config.yaml
n_experts: 128
activation: "tanh_gelu"
vocab_size: 8192
Below are experts of layer 4 (counted from 0) of a mixture-of-experts language model. Rows are named router (the router's row for the expert), up (a neuron's input weights, with its number) and show model dimensions 0-255. Each number is 128 + 32 x the weight over its row's rms, rounded and kept within 0 to 255.
After each expert's rows: a language model's description of what the expert responds to. This comes from a sample of Wikipedia text that the model never trained on.

# expert 61
router [163 114 121 129  94 163 122  78 137  85 163 113 125 117 191 123 176 149 113 200  95 132 122 137 165 100 133 159 121  74  78 174 166  54 139 124 103  94 109 126 202 158 121  59 149 178  81 121  88 138 116  60 108 109 114 134  73  93 139 101 151  24 135 190 142 174 105 109 134 127 135 135  84 112  91 125  76 187 158 110  91 142 144 130 170 128 132  70 107  94 148 119 109 128 146 130 150  95 110  95 106  96 185 150 131  75 166 105 108 114 144 182 116 108 104 164 137 159  87 127  66 155 146 157 111 160 166  80  81  69 101  99 147 106 120  99 126 149 129 165 105 130 106 187 159 110 173  71 148  98 101 111 103 180 151  65 204 113 126 188 122 157 109 117 150 119 132 167 119 134  76 112  99  85 112 122 116 122 123 211 120  98 109  93  91 104  95 155 135 143 146 171  94  79 172 162  95 121 110 162  78 164 155 131 123 121 121 119 156 111 145 109 123 148 142 128 129 188 169 120 122 165 179 159 119 108 162 149 168 161 106 114 176 120 144  85 126 105 143 163  89 134 162 124 110 114  96  70 101 177 125 129 155 127 156 129]
up0 [111 155 133 104 128 167 120 134 132 101 147 114 136 107  68 135  98  62 116 115 131  95 133  96  76  21 184 131 164 124 136 154 150 116 234 112 146 101 111 104 156 147 155 177 130 123 100 192 177 161 125 130 144 119 101 122 140 138 124 118  77 125 126 131 107 169 170 123 198  98 105 147 127 133 126 170 137  95 114  85 118 150 138  47 106  73 106 137  79 160  79 150 143 177 189 131 158 153 158 155 135 123 167 129  96 181 143 127  84 115 190 111 160 140 108  64 122 150  93 134  93 160 136 140 182 109 132  98  85 146 146 196  57 161 122 105 131 165 113 169  89 188  52 103 168 118  52 118  87 132 139 115 129 114  73 155 155 141 162 158 124 125  99 144 114 133 168 128 122 144 136 167 159 122 146 112 117 122 139 141 186 128  80 193 130 127 160  69 168 118 100 131 156 165  83  74  83 119 176 124 147 114 112  73 127 138 125 151 135  91 144 137  85 186 150  75 114 146 118 141 154  94 138 147 130 186 137 126 130 117  96 146 101 172  56  85 156 183 123 114 140 121 137 139 137 140  96 107  71 116 126 186 153 146 113 131]
Biography relation words. Of, and, as after relation or role nouns in biographies and lists, as in son of, author of, coat of arms, plus nationality and occupation words.

# expert 53
router [173 152 141 151 140  56 145 123  89 134 138  96 131 138 146 147 107  53 161 158  77 150  92 130 141 136  90 165 180 155 129 130  95 121 163 176 168 137 174 151 150 165 140 100  70 126 130 122 104 145 139 138 140 194  48  86 123 111 152 164 101 110 118 116 115 108  97 142 173 117 158 129 162 131 109 162 174 160 146  82 108 179  96 124 126 196  74 140 115  91  61 165 103 123 151 115  96 159 123 136 135 120 162 111 131 152 184 152 118  90 146 126 183 113 148 143 164 138  82 137 134  72 135 144 133 125 187 167 152 153 147  76 137 112  95 147  79 154 133 107 134  83 178  54 130 194 147 109 171 127 141  97 134  88 102 129 149  66  70 100  86 123 144 136  98 110  81 192 114 188 161 164 125  83  90 122 171 124 112 116 137 187 102 133 110 165 171 130  97 148 145 114 126  76 135 117 118  96 200 123 122 110 183  91 109  86 121 145 101 169 146 119 139 164 167 125 123 170 166 176 116  75 149  92 125 144 107 172  92  92 129 179  60 146 108 139  97 148 119 143 113 103 101 121  76  84 163 139 110  64 160  94 159  60 163 164]
up4 [ 94  92 154  68 172 173 126  83 138 145 126 149 155 116 125 102 138 121 138 127 109 111 188  45  92 182  97 103 135  65 145 186 112  88 104 183  88  69 129 115 140 132 124 154 171 119 157 190 184 100 156 101 132  97 133 170 108 200 115 144 132 108 121 121  96 118 113 135 156 100 113 147 135 192 138 177  81 142 113 121 124 142 234 133 184 147  86 144 140 159 115 137 121  68  84  95 161 112 154 104 153  97 110 152 154 126 110 116 106 149 103 125 146 126 127 160  75  63 101 153 134 163  99 158  72 125 131 115 160 101 112 111 133  93 119 144 138 138 112 147 133  94 109 133  58 140 125 110  94 170  92 133 115 122 192 122  72  74 154 154 188 106 134 157 166 104 129 136 114 108 112 126 105 187 124 157 130  89 156  87  92 116 114 154 115 154 108  96 121 141 185  95 138 117 246 143  92 118 119  74  98 164  88 151 172 146 120 115 175 167 117 135 102 121 117 122 166  53 155 183 120 155 142  94 132 121 129 183  62  87  57 156 134  72 170 142 103 109 129 105 105 139 159 142 107 123 152 115 113 155 125 157 104 101  84  95]
Capital-letter fragments. Single capitals and pieces inside acronyms, codes and all-caps names, such as MI-CH, INT-ER-POL, RO-U, FC, plus pronouns He, She.

# expert 57
router [123 121 124 110 141 144 165 154 123 145 150 126 125  73 115  91 175 183 125 149  89  77 157  45 153 168 119 100 135 123 114 146  98 130 140 123 112  92 174  89 144 146 166 128 116 143 127 161 157 133 187 123 134 171  96 135 126  63 136  89 132 164  87  74 150  97 152 165 151 140 116 165 141 135 112  94 133  59 173  98 158  82  86 165 101 116 110 122  98 117 190 113 102 102 177 134 133 194 161  82 183  65 157 136 188 150 108 211 104 151  86 161  91  98 139 131 144 164  92  92  62 193 116  86 123  94 124  75 156 140 133 167 113 112 146 124 133  97 121 126 101  64 155 138 121 151 166 142 165  98  79 144 146 129 145  73 175 130 189 130 135 135 106 121 138 147 183 143 124 116 105 108 140  76 130 160 122 148 135 179 139  72 131 154 160 117 131  88 157 128 122 117  70  91 104  93 150 107 170  92 130 117 136 125 160 122 156 201 106 169  91 147 133  68 168 164 126 154 127 106 142  65 167 186  96 148 142 132 157  95 117 109 131  57 113 148 162 174 112 178 134  92 122 103 114  51 123  94 112  99 135  70  52 130 142 124]
up1 [169 139 146 177 113 145 130 140 137  80  76  52 152 114 243  77 136 117  78 102 109 156 108 134  96  90 120 136 194 135  51 157 206  91 138 115 124 166 110 159  78 158  86  76 130 105 180  45 155 181 140 129 144 163 159 170 111 126 134 107 122 128 114 125  77 103 104 105 170 172 143 117 148 111 162 126  74  93  94 114 110 161 135 167 148  95 102 119 187 194 120  87 167 166 121 140  85 118 108 165 136 136 163 142 128 138 128 136 138 137 112 127 106 132 121  54 169 104 169 148 107 143 116 182 106 144 141 140 159 162 104 141 114 136  95 183 146 136 139 119 174 174 160 152 107 117 160 142  28 105 180  91  94 167 126 163 141 111  89 141 105 129 154 136 137 165 134  57 158 167 141  84 119 124 116 146 146 142 143 168 129 133 162 112 112 132 117 146 140 137 137 181 103 171 124  93  83 107 125 126 160 145  69 107 170 173 138 109 164  54 159 144 145 119 117  82  80  92 117 144 172 146 139 142 113 127 119 136  86 107 143 171 138 138 113 163 121 141 133 139 112 181 141 139 131 115 103 145 211 168 120 161 143  69 101 190]
South Asian, Arabic names. Inner pieces of Indian, Sri Lankan, Pakistani and Arabic names and terms, such as Bharadwaj, Mukherjee, Bandaranaike, Abd.

# expert 9
router [112 194 121 141 144 113 168 160 144 161 124 120 226  84 111 169 156 143 183 107  65  66 144 134 156 120  91 146 138 132 167  95 167 130 121 142 178 102 178  92 181 150 117  65  85 174 159 124 180 117 111 135  82 165 174 102 137 110 164 146 164 169 123  98 107 148 142 155 141 107 125 118 157 112  99 116 182 156 172 163  66 124 152 170 118 128  85 130 198 104 130 153  99 105  95 190 157 163 121  86 141  86 186  86 150 193 130 189 106 156 109 139 106 135 154 125 161  78 121 139 162 143  87 164 108  74  99 105  89 146 143 122 110 146  83  97 107  66 110 195 173 136 122 153 104  96 131 137 145 129 118 190 129 178 159  99 155 120 133 105 176  40 157 134  95 189 153 137  91 111 143 167 168 112 129 113 102  93 122 146 151 169 144  92 132 128 137 121 132  72 140 100 103 173  69 140 130  96 163  90 149  98 115  93  97  94 111 190  99 140 118 114 115 161 144 126 119 137 150 197 114  89 110 101 160 100 145 109 101 127 142 163 151 163  81 112 121 112 105 173 124  93 148  90  73 136 146 128 132 178 193 130  94 148 144 133]
up10 [170 174 161 169 156 108 116  77 110 124 116 128  91 127  88 133 144 111  71  98  91 154 111 144 107  67 133 107 182 127 162 146  84 133 144 108 125 130 140 104  92 122  80  45 174 155 120 122 151 141 137 155 189  96 124 121 130 106 141 124 145  75  97 141 130  93 129 144 154 128 140 136 129 159  92 182  85  97 152 137 154 132 105 116 158 121 117 147 123 112 108  86 104  68 179 130 134 134  47 171 104  69 134 118 106 161 143 208 124 114 164 118 111 177 122  64  65 153 123 144 116 166 121  87 166 129 135 144 125  96 111 126 148 186 109 143 140 130 166 114 127 134 119 118 168  93  59 147 140 202 149 135 200  84 157 129 105 130 110 129 152 142 150 137 106 153 150 114  97 102 120 104 186 166  83  89  90 199 149 123  32 133 138 138 106 187 119  96 176 117 108 151 103 147 138 134  92 167 172 119 116 136 111 123 128 198 128 183 156 133 127 122 135 128 123 135  71 198 137 104 160 169 163 166 107  75  94  41  96 119 109 189 137 119 107 150 126 196 162 114 118 154  97 145 167  85 112 152 203 143 132 113 130 162 179  79]
European name onsets. First letters or pieces of Slavic, German and Scandinavian proper names, such as Kr in Kraków, W in Wrocław, Žel.

# expert 45
router [105 123 110 108 128  94 158  91 176 141 135 106 106 139 144 109 125 150 114 183  95 107 140  95 177 157  59 172 150  99 142 144 178  86  97  82 110 154 197 133 206 170 110 115 162  87 113 104  94 168  83 117 176 136 171 140  38 117 182 139 130 111 117 136 107 109  97 129 180 138 104 142  43 140  80 117 116 171 146 104 148 133 159 147 153 151 103  93 142 122 131 114  62 147 144 104 176  88 133 146 133 121 188 112 188 183 180 129 130 177 110 194 147  92  86 102 137 125  91 178  97 163 165 177 101 193 168 153 119 136 134 106 121 141  97 103 135 175 162 107  88 129  82 152 160 133 198 173 128  79  74 131 103 165 167 100 143 137  92 131 128 108 121 114 141  99 138 155 154 120 166  93 107  88 141 162  62 121 155 183 113 198 144 117 136 117 117 122 148 139 140 137 184  99 145 112 115 163  67 157  97 124 184 185 105 111  93 112 110  99 109  79 171 156 121 177 109 122 105 105 159 113 102 129 138 104 110 152 147 171 130  76 111 128 156 113 104 191 138 133  59 140 119 136 139 142 154  81 132  94 143  88 156 142 187 134]
up8 [151  98 106 118 117 151 105 139 109 121 164 143 135  67 152 146  79 121 105 178 100 141 206 138 110 175  99  91  76  80 114  84 188  91 162 116 138 178 144 124  72 152 134 183  81 117 137 202 159 165 124  99 151 170 151 125 161  59 135 170 174 100 110 137 160  85 138 152 127  93  79 153 197 101 219 144 121 102 127 150  64 117  67 139 115 142 103 138 137 166 132 128 161 120 155 112 110 102  63  96  97  89 141 155  91  88  88 141 150 150 136 125 133 121 135 127 122 163 184  95 115 123 125  73  95 153 103  97 136 138  65  68 117 130 142 107 141 142 126 129 137  63 164 130  32  80 116 153 110 144 142 122 190  75 138 147 119 155 116 101 110 112 153 175 106 130 105 118 127  84 163 153 125  99  74 110  99 135 140  88 149 111 116 130  99 119 132 147 109 130 110 104 123 126 198 112 172 137  97 155 109 116 123 171 151 114 103 134 168 117 151 164 138 168 102 183 131 110 153 175 134 155 157 108 162 143 203 102  71  91 186 136 141 151  91 183 101  84 129 132  69 118 120 136 121 139 152 173 198  91 111 131 138 111 110 197]
Given names. English first names and their final pieces, such as John, William, Michael, and endings like -ie in Marjorie, -y in Jeremy.

# expert 42
router [159 142 120 141 118 151 164 118 137 150 162 126 138  82 161 152 146 139  88 105 117 109 149 140 128 117  76 129 189 135 147  82  83 217 136 124  61 138 162  79 118 106  95 132 125  98 122 114 124  84 125 122 129 122 162 111 144 155 150 150 162 186 108 105  92 112 180 143 140 146 131 110 130 160 102  65 134  75  68 119 141  93 157 147 123 125 161 148 117 100  85 112 107 115 155  87 200 148 150  97 145 132 149  94 106 142 170 170 169  64 102  80 111  94  88 129 116 130 119  95 161 139 141  90 102  60 131 114  74 122 160 149 136 109 114  97  70  56 172 112 143 116 166 111 107 115 148  86 122  96 109 131 185 154 127 125 117  92 116 119 115  89 122  93 165  93 145 122 140 127 124 142 187  52  62  92  90 102 115 139  74 117 175 133 102  67 154 133 120 170  88 111 129 131 109 213 165 126  55 105 153  92 119  79 151 106 158 195 132 156 103 109 168 132 108 110 117 170 182 169 150  69 161 120 216 106 140 157 132 186 189 140 152 162  67 152 137 163 124 184 148 142 147 129 122 151 161  76  84 166 165 152  99 140 129 130]
up0 [130 159 192 149 114 112 123 147 148 168 139 179 111 116 143 138  91 118 169 179 153 136  76 120 161 121 148 189 146  95 128 130 145 158 156 165 169 198 106  62 162 110  70 132 103 198 141 130 154  99 100 115  49 140 135 168 118 128  68  77  98 157 103 110 110 173 130 135 130 167 110 196 117 207  69 107 132  96 132 101 151 149 151 122 105 116  87  90 113 149  95 152 100 121 114 145 139  86 122 125  66 117 113  87 156 125 119 177 129 108 199 129 192 125 126 151 142 172 148 125 124 122 135 110 168 134  75 164  75  88 122 157 126 139 162 101 187 169 140 148  77  50 122 114 197 144 120 141  98 128 131 134  75 155  87 117  86  64 145  63 197 154 119 164 166 180 116 186 123  85 108 111  67 112 112 113 131  95 120 127  88 112 151 173 111 151 158 128 119 110 218 106 163 146 200 108 120  72 106  92 118 125 128 130 102 134 154 126  84 137 142 137 140 137 133 108 106 116 115  96 147 154 135 149  83 161 138 153 186  88 128 125  62 170 163 165 146 176 129 116  91 149 176 130 124 107 100 132 138 103 119 128 109 120 118  93]
Taxonomic name starts. First pieces of Latin taxon names after Order:, Family:, Genus: in taxoboxes, plus name particles de, des, la, der.